config.yaml
n_layer: 13
n_experts: 24
experts_per_token: 2
d_expert: 192
d_shared_expert: 0
moe_layers: [0, 1, 2, 3, 4, 5, 6, 7, 8, 9, 10, 11, 12]
router_score: "sigmoid"
routed_scale: 1.0
router_noise: 0.05
norm_eps: 1e-06
tie_embeddings: false
beta2: 0.99
seq_len: 1024
train_tokens: 469100000
steps: 3100
Below are experts of layer 8 (counted from 0) of a mixture-of-experts language model. Rows are named router (the router's row for the expert), gate (a neuron's input weights, with its number), up (a neuron's input weights, with its number) and show model dimensions 256-319. Each number is 128 + 32 x the weight over its row's rms, rounded and kept within 0 to 255. Numbers have three digits each.
Before each expert's rows: a language model's description of what the expert responds to. This comes from a sample of Wikipedia text that the model never trained on.

# expert 18
Description: Past verbs and participles
router:112068161143095115165128141088150155116123116138141125092179191114105121174134035178133167078139125086135123110163129102128082160125113099200139054101135089109118126095132104157099142058075125
gate0:131109175104097095124188132126079109173121107205178144132175129111155194094159127085094158100161161089127104133104167137066077132151158119067155146096136128154143111095090105101102134103074118
up0:150128096098151070085113125127189113112102094153110129051085098129194123076128083184111125146143107162131125133142159111152090114120128169157168195176186120126168106134081130110144075130135135
gate1:137181146172149106170158140139136179174134100083091143143112176101126148184121126089096169144071144170110109160204112101131088202125145116081156125129141103125130167148150168156081142108111138
up1:115109128141121132215120102114111123136155085116130097121115144117155122058182079121138102124146105092137127138091183130116102091104163104183150019101101100121074119131129167125156122119123152
gate2:133104168129122122132127126124108095088128119170149184148169137122111175183136085048114123122109088132146146113107089155134139128067172107096109160101122126059101171082115148145153110106050135
up2:114145139132159137170141146170154122115123135132104168176122139130093112128112085134082153196126118170088161122155163133115133096168124163134155132142138159127104131133148033082125143209119158
gate3:092204160127133103107087171136100108118138142118177068117145134105135098114100175127178179096148130107159090078147100111088125128106162146123105115082127196112136177165157123158146166092133088
up3:088154156145156113093109176118105151104169085150154146104116134061173129135032149118097126117153178083164134068102069093118139159116118122194106144125112141132130157147138196153139160135088054
gate4:125104000163200142171125121132182157194167139118142101127209187097166130114076116120136120166130131130105122124097115124134124130102138109091123111118134107090090112124092169204094115116124144
up4:153053070136137119175146096149176147167141098109126093145142154132089110122109103160130133151114112107094131127131099143132099141122117116087144140127156131160141104097070158225121136099089119
gate5:092053133126088138103090208125113174130096149180119172159187177155161148146196075111139131124156111133082055116077120096130156148163091150175101132129146118077119065135137141070103110144066120
up5:152099101104136187138162142103109131107114081135098148182152152121137135133141146051118143099132081140114105204132089144136162084091193154160092108123130186128113137102140156109111173107123116
gate6:100126126146140114146118101117110113126142086134186151109150146095162152119147112125151104157114071162160177189106112159106085160117147066104104164107176082097089134128100072113104088155118062
up6:103079143108130076102117142137107142164116120133149095186042104107081084084088103143070139124057096186093130182143128095181108159143174175090184121113120069110113164163158069147102157151104156
gate7:144123106096082080183112123107126079131120100178082137172095144160048096186133098093135169099145131128081087121170141078114133126146078135155119152165112119140117108071097152164139119086098110
up7:152129113110135183102156129128102157144106138101192145091137152128122143086099161117120082194139139118153106097134100153146079156088172136145129153132131129128098128142153114056110142137174170
gate8:143110124150109111099169128083116109156135116114216192143109152128175109154138127113172082086156122119156114121172111185123161180084087055116080127170164123153095119083140165160155080053076187
up8:143157157092146047137188165134086116105169156154069069091155135160085153152118130159148136106100155204118172158108155184054151138150149134119104084140198121146123116168133101104148114143136069
gate9:117105149139137188129104186140137111134122117098142068111130167137113109152122177083176143126171126147128169116169102010135218191114173151085105146144149098081151189073097086099180090149086116
up9:139110142177069153153112152131103103125171155148129080124168186140131149132157140064113106113140116136125185147107097098079152141101118142088089080155135044122126093104123104154126120142066147
gate10:117082114160113104237123183133129135128117161160135115175159173063055121082092124120107133128110126114090202092156144129138130157178079065105128080125129064132137071112109144093115071132143096
up10:125160160147175139146117012128137116114190130159163118102133182166126107132123128147111144153127143146145079129064098145123082104147079111206100146177154142121105150156126108087130118093195129
gate11:103082149125113100160071108132106092089153123171176090155098101124175083168102140141144168081102148170082135107126143114106110188108119114198130152129167106134155082121161180105135175138121101
up11:115055132069113072118135136083116132158127157154128118112128071082120141164127104174153101096127146113116097094119147167142107150152125171095144195103137139162118171169114159113115097096108177
gate12:123116152133106097149175099057118072138100131103075118119146130129173101109140151090118118128101139156109130146074111129194092136122136098156135151132063101100127140097136111148117113122146154
up12:147150157122083120146071170213156092146141108145145135145162069121102123179077166154122133146164141108132141078123090105154137136151127138124163152145148155130126117157098105114181157124154099
gate13:136101196109049182113089200105111241121165140064116120107184148143123143158169079148110131162160150090082087130126165131159186102106126126151117074149124106079123165120164136129103116121121129
up13:148123122170151157161188089118156079153088108188176072166112097136092158081076124086165106104085149176152087045103086116133150098135103153093157190110153126105143151136150135161131161152133089
gate14:171089148129051143120105172131176119138156099133153151117118106127158133133126099162216123110085096172150113107114078098159098100153136103097127125152154109132086145083152094184072157169128135
up14:151109169132117102091095089146138152153177188068104110165136108147136132115111135120128158143127096142090058092127074073148158164119175119112077111107103078168145115105113091164150148158146101
gate15:157101091172129098234066152104154131092137142102142098144172146108130066137097104161079123071142124151088157087129122096123151121124119139117118192152133043129097177113052106153084187051158088
up15:093182138098146136036139164138119091160158112116135166123072106170080168124158158071117088167116130123137128079146127108101114121146170178092152127168171226119141098105154141104127104208130159
gate16:122100108077171148188136147094179078121126103121128137095175175085146185127131063181090160114183086086116087104176108078137110128109177140145165154149144176126161083125127106127124111146117161
up16:099143111162070149087088132140096154176092163168125133143135131150137106132154127098175095194046183184136158147122118149108145139186093113112116095129115063139145153097141139090167108104136159
gate17:100134083151095164160106118125147184130119107095097137174143097170103132177072112121128142135154132084135159145127101121107136156059154211150124167142175146135068164128097124106138131124126170
up17:128094143111111099116115087130126153050123156084132111087120125137173159096127112089140170170114133133162121112104154144145172108133163093139136123077132080064139092076139167081159072063123099
gate18:111092140135169115142088129131150115136114073117152103134108134109069151095109143165116140167112176140178175109105166143149163123148091105112110159121165115096134171163134117072108121136161139
up18:107060118166122147081123103130119069120120118126133164134129099151172158159131125131153138130132149141171133115189142156118100166099114157185147158120110102061128150101136123096049185126123119
gate19:072146143142094125124071151107120104094103125162106109107092109168094104185105091121100109166194092180133136104155165173155118098157158140101102075158124071185170138155086109162160093074125144
up19:168055121155130153110050107103125054111147124151108132119075167073146144135135100064093178096091159144107147099135113084151105132076104127130100189151118097142124115104153131144158082133115129
gate20:117168100090061074137091118135174159168127133134135109132148079121066119133139131125165117134169159142122123151103128083077190121081135161117092151133111090138137143068168117146175140103153150
up20:125157108101145129122158100200111116129122103096132141103078172163108142129083141132124138189148092120160149156098179079130160182156130183122134148178153084146124097168103125135138146138087108
gate21:136102096133085160115122154063097173047109155125154161160171143153088159107150120098136119137125152121135072157148099123158106149139138140139148155153112141092134119106150123135133188137112089
up21:195128113102120140173102166157113099113139103131156139031155153107128143112125107069045099140163117114143174167094168120174137125111070134159141134139184146126118083072135107140083098088145165
gate22:142157091144103110168096169113141185173182130140112139128100146095104172105169108109095166080061131122133093096075123154113105130185124019182127115149168135113157119161080200097109143107114149
up22:105061120130154192082130151095140136078127128130205151151122096153186103104077125123094154167132078116090168108121122063162192156138135232052093096145114109143107121132133130123095130151156116
gate23:100072129122113171134155120132107112145122094143130151114116185129149122076139145118085130135114167071084136136116172073102144120153161067094132100148122127155117150128111155074106072090131111
up23:106178126149142112109146162118087147102175156122118086132165155176150088172107138130150151130093080162142112111118163109105110142085195172185102128150084129144105130102149169139163163172080149
gate24:177132125144106115188107156139146036128143109142176126136164109155105139163079125145106124111049126064041119084042095146144097088089080133127156112096116132157079148101123096125114152141107094
up24:147112060156102074173179173126138112137139200146124109212120102173123163152147097131104151160123055078102139124059107136152143148139124087084152082102091159149117128102122108108098098139135102
gate25:162132151108096140211130125198069147080102136103129117145130128106158150109144118130118206123144114149141172129090140128094106130163115119137104135147162151100147084116065119133123116136128174
up25:111125115117197147067092123124104146142129094131142144130116155136050116124143126074141108161119170100111114140106107118113079076157112147145151141112142134122094140184139120154151084143128157
gate26:109151079139088174167128141104100129186130147102105174169163126154145148069145157116148130048145097156132140105116127077112118115067159121163159138072162097144108117098112164145114090151082151
up26:120121116096093168083103102129055144114077137111124160131164173068107105083159145157137109088180144077121149070088092096133096064128106156132156118118142099115133096101140147152148057155062123
gate27:147187124154157156141159135141147129135126133117139207130122163108136151186113167132142131105115153143113138106144162052107112137073099115152074158171118110113173135160099194155081156101153107
up27:108229113153086124152148166114145154074146096130134171135118116147114108138104112128122179085173051079160179185155097127168161083141120060113156094099079110092135117109138184082126121119147118
gate28:134145108184116098095137053138146187062201113124113144124145101141124148172148069089178150143122131132193114149103106182110128175147126174166073141087121170129114107135149102120111141160076115
up28:114120094124159139135118192075134075194056154120127127167126101109120125082130182162145089154120113133134187133168116055190170067111129132100119119160167071126110136198117138121158107125125118
gate29:113140130145086092123120147100173118118128136129111100083090132099101098129133097131094153117069140135137186171139121062150082111183141099172154085095141163122101111095147174220086184118087188
up29:067146152129147062154116115135136158163156148118088204153113169168111152174087109049129101108120107137163146142118128121131086120122179143131161114112144142067115050074125111168082139122123118
gate30:154105164112124093148108130125109117118092109203128102140081180084115142186133048162148146064161058161153097119107147094156056161164145150142151157077146192098131143130149113119096107113150160
up30:091133132107155143161125128141160124100125133055135146115142083173127153100102188123147108158106152122121138131145091152092179082097138142110123078180083099152085076153098120116177125108070053
gate31:071132079160052117132152121119120092159109084097130154111134124217111115123168159092182102137136129113124124121122079126166150139125151142108068110061192080123115171158117101083142147071057187
up31:099194142070099129128075141132060131126134185154124148164123048154120149117150179094131146091083104135133087136172129090105120189145145149088124145116163091148205077102130174144136123154143113
gate32:144150184162100143184123118148106167097141134082114089127178146174144152121101135119139103137103126134184120133143104118139105108128132161145163138132160122178172129082140116179101112105063135
up32:083084090144130128116147163103169115115071142091104167123030123135182135099142161082120092128108133097071113097085117088121101108148093083176103161120115136139117156136129151135149107095130134
gate33:096171082138102113135125160150098159104115100110130169135100178135129102130078121102158122068150124155115195100146092087157103138136076142139111156102172109074101166156132073156096129115137128
up33:069190067123129116105102120156096107147136105092137145140190110154172121158097075178133127101103092195154184091130123102051089121159128083122149057175175129081135165175128092187144129140127118
gate34:131139130155100128149119104109136151096143148129112131154162187126088143080035191094137183117115101104172168059141150067139153173155156139107114157124148161123192086202136056189173193140092143
up34:128073139145183118121061140126122104146110175111119153097118179123112177141151066154147069095137098120130126124089147082142116112149130122082122183069102192103103112132114141145197076061164131
gate35:192147154186128096138118122127159125106147146149091120172164073147046181125060163143150158124117174131121135152207131071088128156158105078146172137167119071096150129111124188123085127114129122
up35:163122113105153141155094124165115076162141052153133109107132140145158081124125099142143145142153153084118149174140202162122155092101140129112082121096088146087053086141143097126141072095153136
gate36:116124075120092073092114104112108146187086135136090135042136090167133142200129155100128153139146173096108113148141110125114172142134116156163144157144124099065119141143138134206094174119114144
up36:116103169134122105123095106191124151104114121111148100109169099115082132112097150099127111147162144118115161115137130163140097123157140106113122166126120170106120126137164129105126129151113106
gate37:119189092067164124161103106104132108156159156177162102128100093116102086161125162173132153055120083121134146146146131127109144137105143191127086135167110089206137122135165123108156121106138060
up37:120186099095136079107135069061141149142109141194076095150091093141145121135079128106166166096117127137062116113145101195084149138094120196140161160125095110168131160154167172084102114092145180
gate38:135095158200134133106084152103124129071112157092079104134161129127149131107129110164100088172100166105063151150148138182141148126159076161105101191173111117121146129111160131148072180082154160
up38:143138177066134155128107122089160152143117171150102108121097115113156088134119199096075122091123162106164128107149174062140139098117125103061127134095128110128143124150167100187149104117167169
gate39:073131070120059079147065114097118077136156133111119137151112186196089131159119061112184049112154097106119075103119115142101120142102137092133105128127130114163191149125097110099116177137130067
up39:131125157137099109106157085202146122093220186157099134123112055132115125180153158149072168132130143108113108118147136106173125130118146164126163113100170104136102144104131136089104084158122104
gate40:090115136119103125165073125121092129116174127127087072095128072099129148092153061191127136087144085125155049116065127134092147102089086161179106074127165139127091146123080139119062053107182160
up40:081165102100139146169117115115120122124121135112149127122119097081126164086143119158152064118122088163192068123069133127120191085111140189142187115109150183171143105183098144120074040130157160
gate41:113204166135111146116161165172087160196162123130068144120111143106142137185117076129147116139142067132081199178130197093103150161156067124126059116138114114137138121100134129150082127079045064
up41:119128104122162123135141138146117161130146167137152126112141172143115116099138087139142112153136100105105131107103149140176181130160121117081162123158139108066112099121155161126077134140074115
gate42:128117159125092104058163162115107081160104094175110127137096124096114100195167166083082165126146138093151093144140126068137115098116114090112089100131103121083131144114142136175088091122086161
up42:080139180092141169091123083119153143152116153085157144104165103118137150093050140175134130155136120144132134142150093117145128144134176141132144120122146138198119103155103172060134159168179103
gate43:068113115161120130176099166101134154085147125088143091171155129069140091088101068166128147114134109130107099097084138107154093140169087063144170101150157151086114164123135169178067159128109166
up43:118162148147156120103162055158095096113132177179128190027113145143115158151137175094120131165158169139135157151180140169107134117081174196119160148077111101145148092102134119077186079154162088
gate44:179157163118155160172181134122117169096102158053126143095180148157110162216172118119123121105127097091124149123178156152123152135101104152137123104151200073141154168150110116186109109162116118
up44:153130114135065211161113154093118129101086142110147132147159178059074130186158127071100084131125088083141115134153100122162154107104087151119081184128164129177125141093091076153082111128120144
gate45:102117120120114198106183140114144126148074118143152147121133152146126157165165176136048170166168119103143219154129139117066061125120130136107079117178103119140081102105141075171126135114133135
up45:102149093151176175141130094109147130086137124127116109126133156122164127237154139181105181135140121091124158158090148075103106120172130072093104116119159121116125072075169079130054126100080145
gate46:126166146135091087153122158154187087115116137116172087136137116117071137123142159187091119122128095164152105134122174150199138114189154154158147122176202127075121127102156062114130160088104150
up46:135073157230101101094135147128113101140106126147130108142075092134109167166154102186107136151133145162127124098091130086037146138108138184086098139138119181090136163129096129148142103117153100
gate47:179133104155182076173130159123091142099134102168086180202133111132145151096130132080158131156141131123112101119117131113100066147131144131123070176181137153125105150111074151111084088178156089
up47:169114073129145160125128145132080104135179165102033165115123080133153131125183134096097139144141161209101111142107121093108135114147118133140131099121120180116094076204119121116145085185140167
gate48:153109143166124132163147112147158166116087125142118165114165114173090186111120132150091114111155100081177062160139110179126121113136147156093174142165129113158156136094099185146116184114099149
up48:154166112113189072120115154084116182081154119151017088138176132136103139150134116099119142144145093173103080076181149181110158143134131149120132182091139098166050131059167126083169072105087120
gate49:184102152156072138173173109122120159117224113117140118072069105176154154184112059186079161123135158124116095135057102155128112180151124121072177128172104154101115172116117214199170102065081156
up49:105110051094098166078124149128087161180173123112160155120072127114166140092114132094090166124143089141153143142102112086170158137144121148153146147111170163134123124140104091127082115111136146
gate50:157139069164159109177129102176161127102104126193145118185148123129170201113076127160123140096218147085115087168183089155128055167154103134082170120164096082087104132094147158137103115086084145
up50:082152135126129136110102160154102120153133144116051089115078105153101123189171194091160142136121111171112101135145149121174177160141153093110111056167130102178139167124155130106171100175087090
gate51:194163120126100161096113174076170193157116153070100112077074120107127154095114131186122140118118127127159093138159146134148097126117149140158096127127139166146110072148086060118120197109095110
up51:126190141167090146088104141113094120161128164135077157131114121104113098115145116128126118162133106122147220174121078154141131140119108149125098153151147117119165097112122172188129150175101064
gate52:189092155132109134201104169159092127124110084155142079123091151118097127140154102168158156084086163099069096153108162135152147158165122084109107121115134091085091145076133107178069175090090110
up52:072188118091166171048107137080149134177171184106157157131185140140171152144144128099095133152179131098163098121130072140096092111147145196112093086144139141143174078195115144147139125170141076
gate53:135093207149157074154171044125055136121119097172138178094097177147133127126147068047113127049101130085114097074149146131148186154156129127167165122122125105063105095180108112106134130085064115
up53:143100158107189106118094126131111191046132066095136161112105154191119176111144102153149111127168086126116120160130124125152099111102115108127155104103113140112117118123086084103105153048132130
gate54:134107158141109156085122113124090067080158104120110085163188146105141108130140117158101204144155117129066120149143125115130106156146100056163126190152139099092101148092098201157084074091147124
up54:144130158145157127102135153153129164126142092126096101138116086170117123130134114074095105117113133200147170114138030124095170110138110110085170079120134152112139135148076082164161154166110176
gate55:142158114155132133143103124118101136098150122121099084068127155095138052087081221140132108108101139105104104066134170143160148195136095117191111087142124101211122102129153117156116100140115109
up55:148136157099132176146148131094089081170082124166123097105144088126216074104040109123220172117146067090110116064088119173093137207085113130131112199131157131100124123126098137155140097147181091
gate56:111086176131059116113095196132096088093163122098120127186122170144134113112102072123135171094060123130116237071151134106156177110110083150079135165115123127094145129144161075147090116125118116
up56:154187170121166162170110126118133106162110144085130131111192102112134193102127184177102136133126087162115065179079195194176113143093154139107103116088180090153099129141084142126179115084169062
gate57:126181140144114111144066089147102086125126150209113071151142190117067184112114169147132109139119109096132178117116127148142146115133124152133130089064108190153115132132132150132126097155118127
up57:101166143134172079129080121137128087113134174182112088109110096107128103142143222074064120165121140158158147062135121118128119130137129154126152106115105159118093124134104109095127085133110148
gate58:140128145191109184111076179104134185113205106159135117125118109121137146140129139170164128096100123152097132111111185088083183184168103065135111056160131123123143144159140173165099165114132149
up58:092137086112063237088145158090136150176118109120135160115152105103096138193074119121203153102135108148130111128169140052122161100116165191129107063148113121160088164119091165166069151129146124
gate59:064093108174084133144153096101147121117115140177105083100144121118194146133129092149126143126122141083085122181164130096135086143155136126095134106106157110126093181162146157160085128190135116
up59:153114132122115142128129108069133150111131135111129146151122127130097157142132099198119103134134117111146168147103094125156120091097101101127152100147177151178134137142133110103074140095200109
gate60:148159115090157126135146135139077102164125125126105102089138121156084134162139072058143122159195119064169160159107083109144112103116135118125089146136132089186139135095155081127154104090150127
up60:137117134122038141093153106129130168154152186143158206165083070161137065097093189131143089132106104180113164074159142103114199135136124124086105163118114191147164073156099117078123127144116126
gate61:144117177105109083095081154081105160134139107097163152163141142087137127052162132165198140090096120184054134108184208087115170083125075154131176139158175163135179138100101117142106134091178134
up61:165116136137176129130155186068144118115175139064154097161131132104119113079151091151186111067089130165129114112176154078168124106185135099151184118209174178141155089122089145105079151144152161
gate62:115142117087168138136111139142180099105083150128087112140084163167137121124185082145070143115087150119152166083155111175109099142172164148155109104174118138065125145155091125117075138150127149
up62:144095122144106115115129149133136139122143153127154119173144165083144118124155128150128127142097135160094123139155227092066136152124083174137152175150117096117105148093184187122121094119191092
gate63:106092156171134155122090153101054130137129143106193109155104110143115103143104096123138151107176080144107147108121183096162171204129166142113129096160173153158140097111143096160142167109132117
up63:117179165147126117149127172104141046138112103093151065136143111080072123124138115156155153137126089121069115072148101130098123089069138209138116129148110137190113149161105206115119162071105098
gate64:175132123162129182079103117097145100139149156139118152118141117189117167164186128097145095073106109216083163135119112130137208078082154121103142080143163144163161156082131144129093153144059089
up64:091157132109133089206187128111148102173133157100129129153075119091118089110165132199100134105081105127127143130144158152136150068185076145146163122101041136149087097109144183110134157099124115
gate65:172120112135165123132172110128103114114125131162126092142118180201133178168139102131131094164071154105060118107148137096110080182053122214174107121081147165070139148106204068073048146109089107
up65:139180165132115112095091129109172188137083152119160178076103059107181098153143140150156140117139068092107144108107104126104160102138143123137150140170115160083116146144058113100142107145150097
gate66:128118185099105119137185134146146162157145123144184083101098146136130136171125114119172157114103141089144121157069136094186109155155156166132093147086106074090119117084087113124133114110131158
up66:144075091125138139096072069130130148114137169078107127070167178150060164127121131109126147081105134136104170088140146191092120172134092074120109111162179155124086058054115140122100171078138122
gate67:090144147147144139106156091203149148142072138148056172201094083150159095083103140147146157073153141177134117159136182154127126061130085210139143209100127129111122095157115147067135073073185124
up67:111099090065170164128121161109158128163109129126130136119142165081161063169169159132174101108086163099096171095149171146161167126118085149111063105151085091140122155143158080129110175147057153
gate68:107138181105162107096151140147105156175131175218107122139113095159139153157146122045102111133077129108129161136175150130162173092098157127170129121135112165151100165201114139140133131216116157
up68:133109104110086201103129125111100106158147134088098116161102151082146056106087128160149124120070155141123141122141169106126200124120130217091150135076139142101115152103139095126113124114125189
gate69:146190120153087121081118144179153090082087150166191152164117171114094121091102125165089176110109139122109100174119133079142052165131102141104132108153136069121156121079128115134120081116062163
up69:129116120126115115187138119058108154177118121089076081117135066161170101169162135054128096107135122111164181121148114163091149137146132115146179139136137178126138109184139084108176126126168117
gate70:149116142134155050100160163099130169123157192176131178119127176180112134146138126127123134173167113117123163143109111120173048184083116136172117097083164086133182050114106078130104144076109098
up70:137131078091100173132094088106133127143103114120114101116167089092121162159146141102121072164110152124144111097115138179145158128175096151156122141178127150127088145133154084103180098151134109
gate71:137131062139113129084148101105145106133147138178051093070136122142108089132091153118159220146185114085156051172165200133094150131136163142118105174130088095143141076166085171163189140158143157
up71:107102126170137159075071128136179086121109134150073147141091101137132129098170147135088113154159102153104134089145134068092123159167176148105161122103090104181139145123048152145120152169096124
gate72:148124162089112084155130107148119131113118148112107099187151101150137113135149080154184163130102078149178171121144117160125114128178177181159131164073137116137129153119160103121110129158146207
up72:124084175126165137132101168131205091120078117149181110134090123155044138087159167208156107150147166060133099140133181108164109123161151146085115124088146133155030103160130149130121128077146140
gate73:142127138144118127088178144103123093153035128120116125118203064094141182127104090141124111142121140145100098074128061141180071142199104130107145161139188140121148108096123112166156146060022184
up73:034066179140073163144079139201197108138135117130110122112092133079075099134188209137138097120099125167102127160157129082083171102115165127121149148142099144134160148121123149087116202174156149
gate74:180118160118102096128105168182102131148128112108082077115128108108126151116124123158164127061163121163104056118086148104155177158171131116109098121081076116163161153107107171156147101060096167
up74:103135183126119127161150113095157131086117155137097101165088126078107065135142137112145091100137174174117142101135122155094099151180117151144110113154124168116086139052184117123066209167105129
gate75:077134113125150084157140172138093132168127098119157086152139140151129069126171082127113104117067096160083128138124143097080061206119122117089091123177131154085077144095107114150086132120127091
up75:138177109123108092167149137090115105101083118104113105112137139098119143119152150102128090132153141117134167169160107181100088176129066146108141071094152122100159179137135117157131088144087099
gate76:141096163125116174131113130134124197139172161108199138146145175100137137152177112085147157111156141152050094080122164110183126107125132144105077148122074131108177157122120147097119146096135170
up76:126157185136142144127158166135122175074158140115133159160177140142152148145121148127123087076117109147021123117095151125191143129131126146104093205110035117133157153147108115216106169095131130
gate77:113126103104166146073163119180096095118163132092141126152122110177120176128164147148196118077129135133108160155167157125097124087087103102113118122082144150114153050136107154187089108115143136
up77:201152124137099111183111102133118151129197130142142186130082149127095132118105161078056079164121123176177108118072072141101157097137120149150125152122085125147115124120171127041160109162142103
gate78:147137191122143081069097118145104141179137107144068145121158151109143102146112133132115146105134118160121125095147142089120121143143141109171158154151070174157150132034162173156139110126098149
up78:093112126129115103159151144140196148129121136155194140156149119091116207113121158183083129125076097068135107134109190171095147083117143138085117104129092119172143130184107079145142100161169056
gate79:160159166113093150133138181101159118123132156134128151121143111103139130190070073143094161136092174158137175122139112117112171139131139101179191142109114069069115134134155155174158083118105128
up79:105152108026070023102128130092116129082070122163205131086116113104102135089164171140151113138162208039097137210101145168170061126140134121107090124161135116177195083131090141150093152160150112
gate80:156170162176180146112126154064118117125172108134089098145177060135094193123107201141126111143081119145137170149153167083033155089158124136140148161096132168092138117164130130139144136174143088
up80:120139152173141163110083106170143060213173112138132135096166160141116156159140125134191132087127094107119116179129155131111132165159115127187156111127115137074109048207111118075161115151131095
gate81:133129129166121157140125155160159153102130094138161074102163143074093111139146178121182112063144110118141120166146137088168201163152093070156111186138080162185166133153120139106138033091161052
up81:141119101144152084167150162195119134148173178104117136180131163153125101088152143162115150157121099122129121128126096164153168148215179168113110097150103208132193106052168104097145119161139115
gate82:167089158100088148113137102114178161170102178143112093107142137143116100145134046203146112098134176136123158116104160121186146124146165137215119161048164160129134121126086145102162110170126132
up82:174087063164148121055143210150181153100094105169106139137126157113128090099101164090124165129135129173162067110203107063145148087147104107153105121141098153100115119140094086166143106112106138
gate83:144159141094151122121124112129134133127134132117124134114117143137053108177135054133127138078140137099068164099185097107117129107154136143115096078131163197082061143125121147165114096228139117
up83:089188121102172168129131120127101132176116158115125044154124147128094116212109152156128172131147202139058139099163089143120113142158170081158143096179117151143147077088147129148110083123114124
gate84:152120103169117116175090142141143139098122089142094088100107151108197161086084077110134126072135192093100125110122131124148122185120073150107125140128173174117136128136176160169157104111171138
up84:088145148187156126152157112133103171126091156189119134122176086141150147125095111119118097132138162095167160149138127132158175139105122099087119128148114083137184139110089127164150111147110075
gate85:131057120115119121101161144103092114098104097141112160100156079130193175127141098118136093087211142052122110167162157135144170098107154139110121090109144174134186222116128121160062103147057130
up85:098103151107146088127124114111143130148098080135129133118088151142171151153124125116151089208188087115115126169064074186110187090138148184117085140152144139109118108079114153141134069071123100
gate86:126154171109090087167138128072099158109110119099102109128100135130124141177125087123033121126123099100084110107125097129216123155117131087124104117154118143076098121092145138145090194110124170
up86:094107157136117158122177119162109123120137204107185135144113155185157123059152109154160156165143141143153123097109170132156117099153102134127122121166071138179109099117099164102119072125128119
gate87:154151126104154127126093134126112104115138111116186122058109185103127086181168114137199139092174130106148122162095048077094095178134109136108103154155141101137126145138114094153118185097117071
up87:093198164096089152118140161153118111132119115157106141193099111122138160112134185166105128154146176120116137135132156187172088111111102072187160106100074037112045127124227092046156057146066157
gate88:137144141142184101055169155109130127174116147115104119124132129131132175153073144147144127134124138064121179120169130116084103135115170101136138159121146157044110090076128141139106124130073153
up88:167152144145140136091100115084120101089175114101111121140149048163131141131158156200120140138122108112165142097154145124115116132141123168159110137126111148114133110133108116100105142143110171
gate89:132175206160145153155130131085149132110158110152146137085138144059173123138120124155126135129169146089093140067135105118104138173196088122207114140101120140154074192125106193144149140157081165
up89:136099106132084143106098106187120136195176168121146140157142121165099243106117110124088193119089129127165117123126118112137128107056179116103100157147102096133134087132097101073158159106095116
gate90:141150073107088159135103070082152181172118169128110118176121126124158135062103156211120089149162144128113166099112106143109152118115105055133126103180165127147131138139119191104132135146104150
up90:105092095155070150085118130088143152120086146139058133164173116086147104054119146168097111100201158099105107132142129119144131132095149072165145165161136108147121146174130186146131176143132167
gate91:164177111100161134111139187093107228191166120107070128168161107098150099139110112140175159096099161115130063136127134176180157153108059095086141117056090058105134097146118121161115136109098082
up91:144136125134159120129102160185096103105068151135108093135190114110104141134141098065129066157062150132070161123143096083125107135185155099160168107186164171158134146105065140106098157097103130
gate92:144133084117139112193166177093136137114131136139065141127114095082135066096126073082162166101137081120140121127188113108131180162152108093183175146090139122071089111150097133184099131140097108
up92:159051092148125156160195179156114128114171170080134159112089124128157090085160120139106130052137120155150132105172179146102122108096131127159111137135207131134109059159091124112085139093116100
gate93:120183146137096174143167102160158125146130120150179069085116087175135108164091128177130200100159086181135147097112148118112127088079111102080116154116114107126113129146080141135118145133189150
up93:136068166145137108151084158132137128109106191113094118106154102136101163165166148133154126092166183126159131138109151144077109118179152100159132146084116137063120110136168133150171114047188104
gate94:139099150105072110166103115151118145156206193188074170152136154100134154113152147094174151135129186137104137144150096144141143173106126147078092183139140128143122152145167131142087098137111176
up94:157090080081121134106145128079157112149173148118138198161154125130179152169154118153145129122135100103121187143161125148088133169162120148121144129131081121170109119146077088092108140118130142
gate95:113163128150106153073108133119119149129157114144107131038186126108111143188191131152173166123086106116166080150116116095130071090155143073168092069097105100137100076137150188126092081150132030
up95:059167112167142075129147161089101127085144108122129094038138148155086067160162092081106143121088161119082123143168115103160104112158108044123142110115150082110103116123096150163154114093100057
gate96:084065138112129101133091115137135163103110169052088105113082108153124038132165068085167149075134145082164148105181137136121070148160105175129096171156101121115152182091108166093156114083114088
up96:135187150137114095105136097054135117129150158141147112148157131121156167100139186129175095171121140122054103096125082139139077136120111114172098137152110135146095150130148129190061209133123171
gate97:053113179104158113125117110128059171115135126113138163098144192158155107187167091097141098108105124109059139119082155070104122188100077116076118100112136100093125061131077076148100079142070094
up97:117132117160132145093071112156053166089137097100169128141105150137160139133130089089094167066122120136095122149082102116138155173084142135121140163192136112124151074106050121158171096142096070
gate98:127170188250134123139138077192109088172160104104185133142144097088168143131126144143119150122101117212100078087148102099075125115156082124138150086130137105098131134107132066155054106094136157
up98:175108158201109107121171202143102131106088123099149101131095090149075141161138157134117058127130093127110140177173115121102126135166124120136129067128145150116113179107070114108100110101071147
gate99:108068159136089141212129137101120157117112140072080137083142085183130061167118130157117122175145120127107095143157144126198131153093117098167083128080085105117133173059140120094148157138116134
up99:137106156202086064182101137080124134141164146088102111104148163182134104179122125152100147170118097067138055176107173124173142153172113131155148143117114161130103174133116136137168115107073075
gate100:081100166134146085127150095104135166089137126124114153088166125099105083089145116176113143081128132154166141139157118103119111138099128093131176131144130078168147146137141177151089105092123156
up100:084115095121153140172092070080153116123160128136109126123164087128082101099131158174132192148137135114174125153151097137154130142142153058114149142117165059182164150137103213181149100046144152
gate101:142130132131087130104123137110148131189133114062108171110098150047161148255119147151110122076145134151076114106133172157135121137145130132158142124136134096142140142079084139135097082128130047
up101:126114116156123076154113182077205136098117148128123170103105132135136115134097156174167166169096165083133116111170130160094148145134071165114153107104034117116059122105084143087122147115181060